{
  "n_experts": 12,
  "activation": "swiglu",
  "normalize_top_k": true,
  "balance_loss": 0.000164,
  "balance_bias": true,
  "router_noise": 0.1,
  "n_head": 10,
  "parallel_block": false,
  "init_std_qkv": 0.0221,
  "init_std_up": 0.0221,
  "optimizer": "soap_variant",
  "lr_head": 0.00445,
  "schedule": "wsd",
  "decay_shape": "linear"
}
Below are experts of layer 3 (counted from 0) of a mixture-of-experts language model. Rows are named router (the router's row for the expert) and show model dimensions 560-599. Each number is 128 + 24 x the weight over its row's rms, rounded and kept within 0 to 255. Numbers have three digits each.
After each expert's rows: "mostly gets" lists some tokens that are sent to it at least half of the time; "raises" lists some tokens whose logits its average output raises strongly, later layers aside. This comes from a sample of Wikipedia text that the model never trained on.

# expert 9
router:159118091111139126105118127071137143108117134122170160087141109056114139126108121159103111147123161151106122123156154095
mostly gets: "---|---|---|---|", " him", " died", " people", " season", " members"
raises: " in", " to", " from", " of", " at", " on"

# expert 3
router:114168102123181167101121121098161100109125103116103127154143135131127113109143148133139101124105183176126123159126119153
mostly gets: " was", " were", " are", " that", " had", " which"
raises: " a", " the", " in", " to", " an", " "

# expert 11
router:117121106163124107161145121113134128124130094133140095108141149152119105118144121117119146102144100124106173107120113146
mostly gets: " film", " game", " series", " government", " city", " album"
raises: ",", " and", " of", ".", " in", " from"

# expert 0
router:169115085119136165112091111133086187115114074133117136091116147139150100105155105113154088101102112135111125140153126100
mostly gets: " 3", " 1", " 6", " 4", " 2", " 5"
raises: " of", "-", ".", ",", "'", " and"

# expert 1
router:105149139146120125158102092122135141129138142110126108078133145108124127152105116132080113127187107134115125117152141125
mostly gets: " \"", "\n", " re", " (", " non", " water"
raises: "-", "|", "\n", "In", "==", "S"

# expert 5
router:141138142121119145091112118125142140139094116142174090091075098117101127165136132137110119098102138130108089151132094155
mostly gets: " in", " on", " from", " at", " after", " In"
raises: " the", " a", " their", " its", " an", " this"

# expert 2
router:148112127144195139091097127107124145122116084141104145118101128145165129115189121112132081145120134120051159155117124115
mostly gets: " York", " John", " George", " France", " London", " USA"
raises: ",", " and", " (", ".", "'", "-"

# expert 4
router:139133132142141139118122104086116092105119121129167161136099144127086164157113130115069134097183137134142113123165141109
mostly gets: "),", " and", " but", "\",", " &", " "
raises: " a", " the", " also"

# expert 8
router:164120131152138139146116099148073155092109102119120135144140109126144103104136052135139135097134127173096146133142112112
mostly gets: " ==", ").", "---|---|---|---|", " ===", "\".", ".\""
raises: "\n", " ", " In", " The", " A"

# expert 6
router:077118129108143133122128116151088094170092115118180113140117153105127110141112115092164151143096109126156102171134095155
mostly gets: " km", "–19", " ft", "·", " kg", " Coordinates"
raises: ",", " and", ".", " (", " ", " in"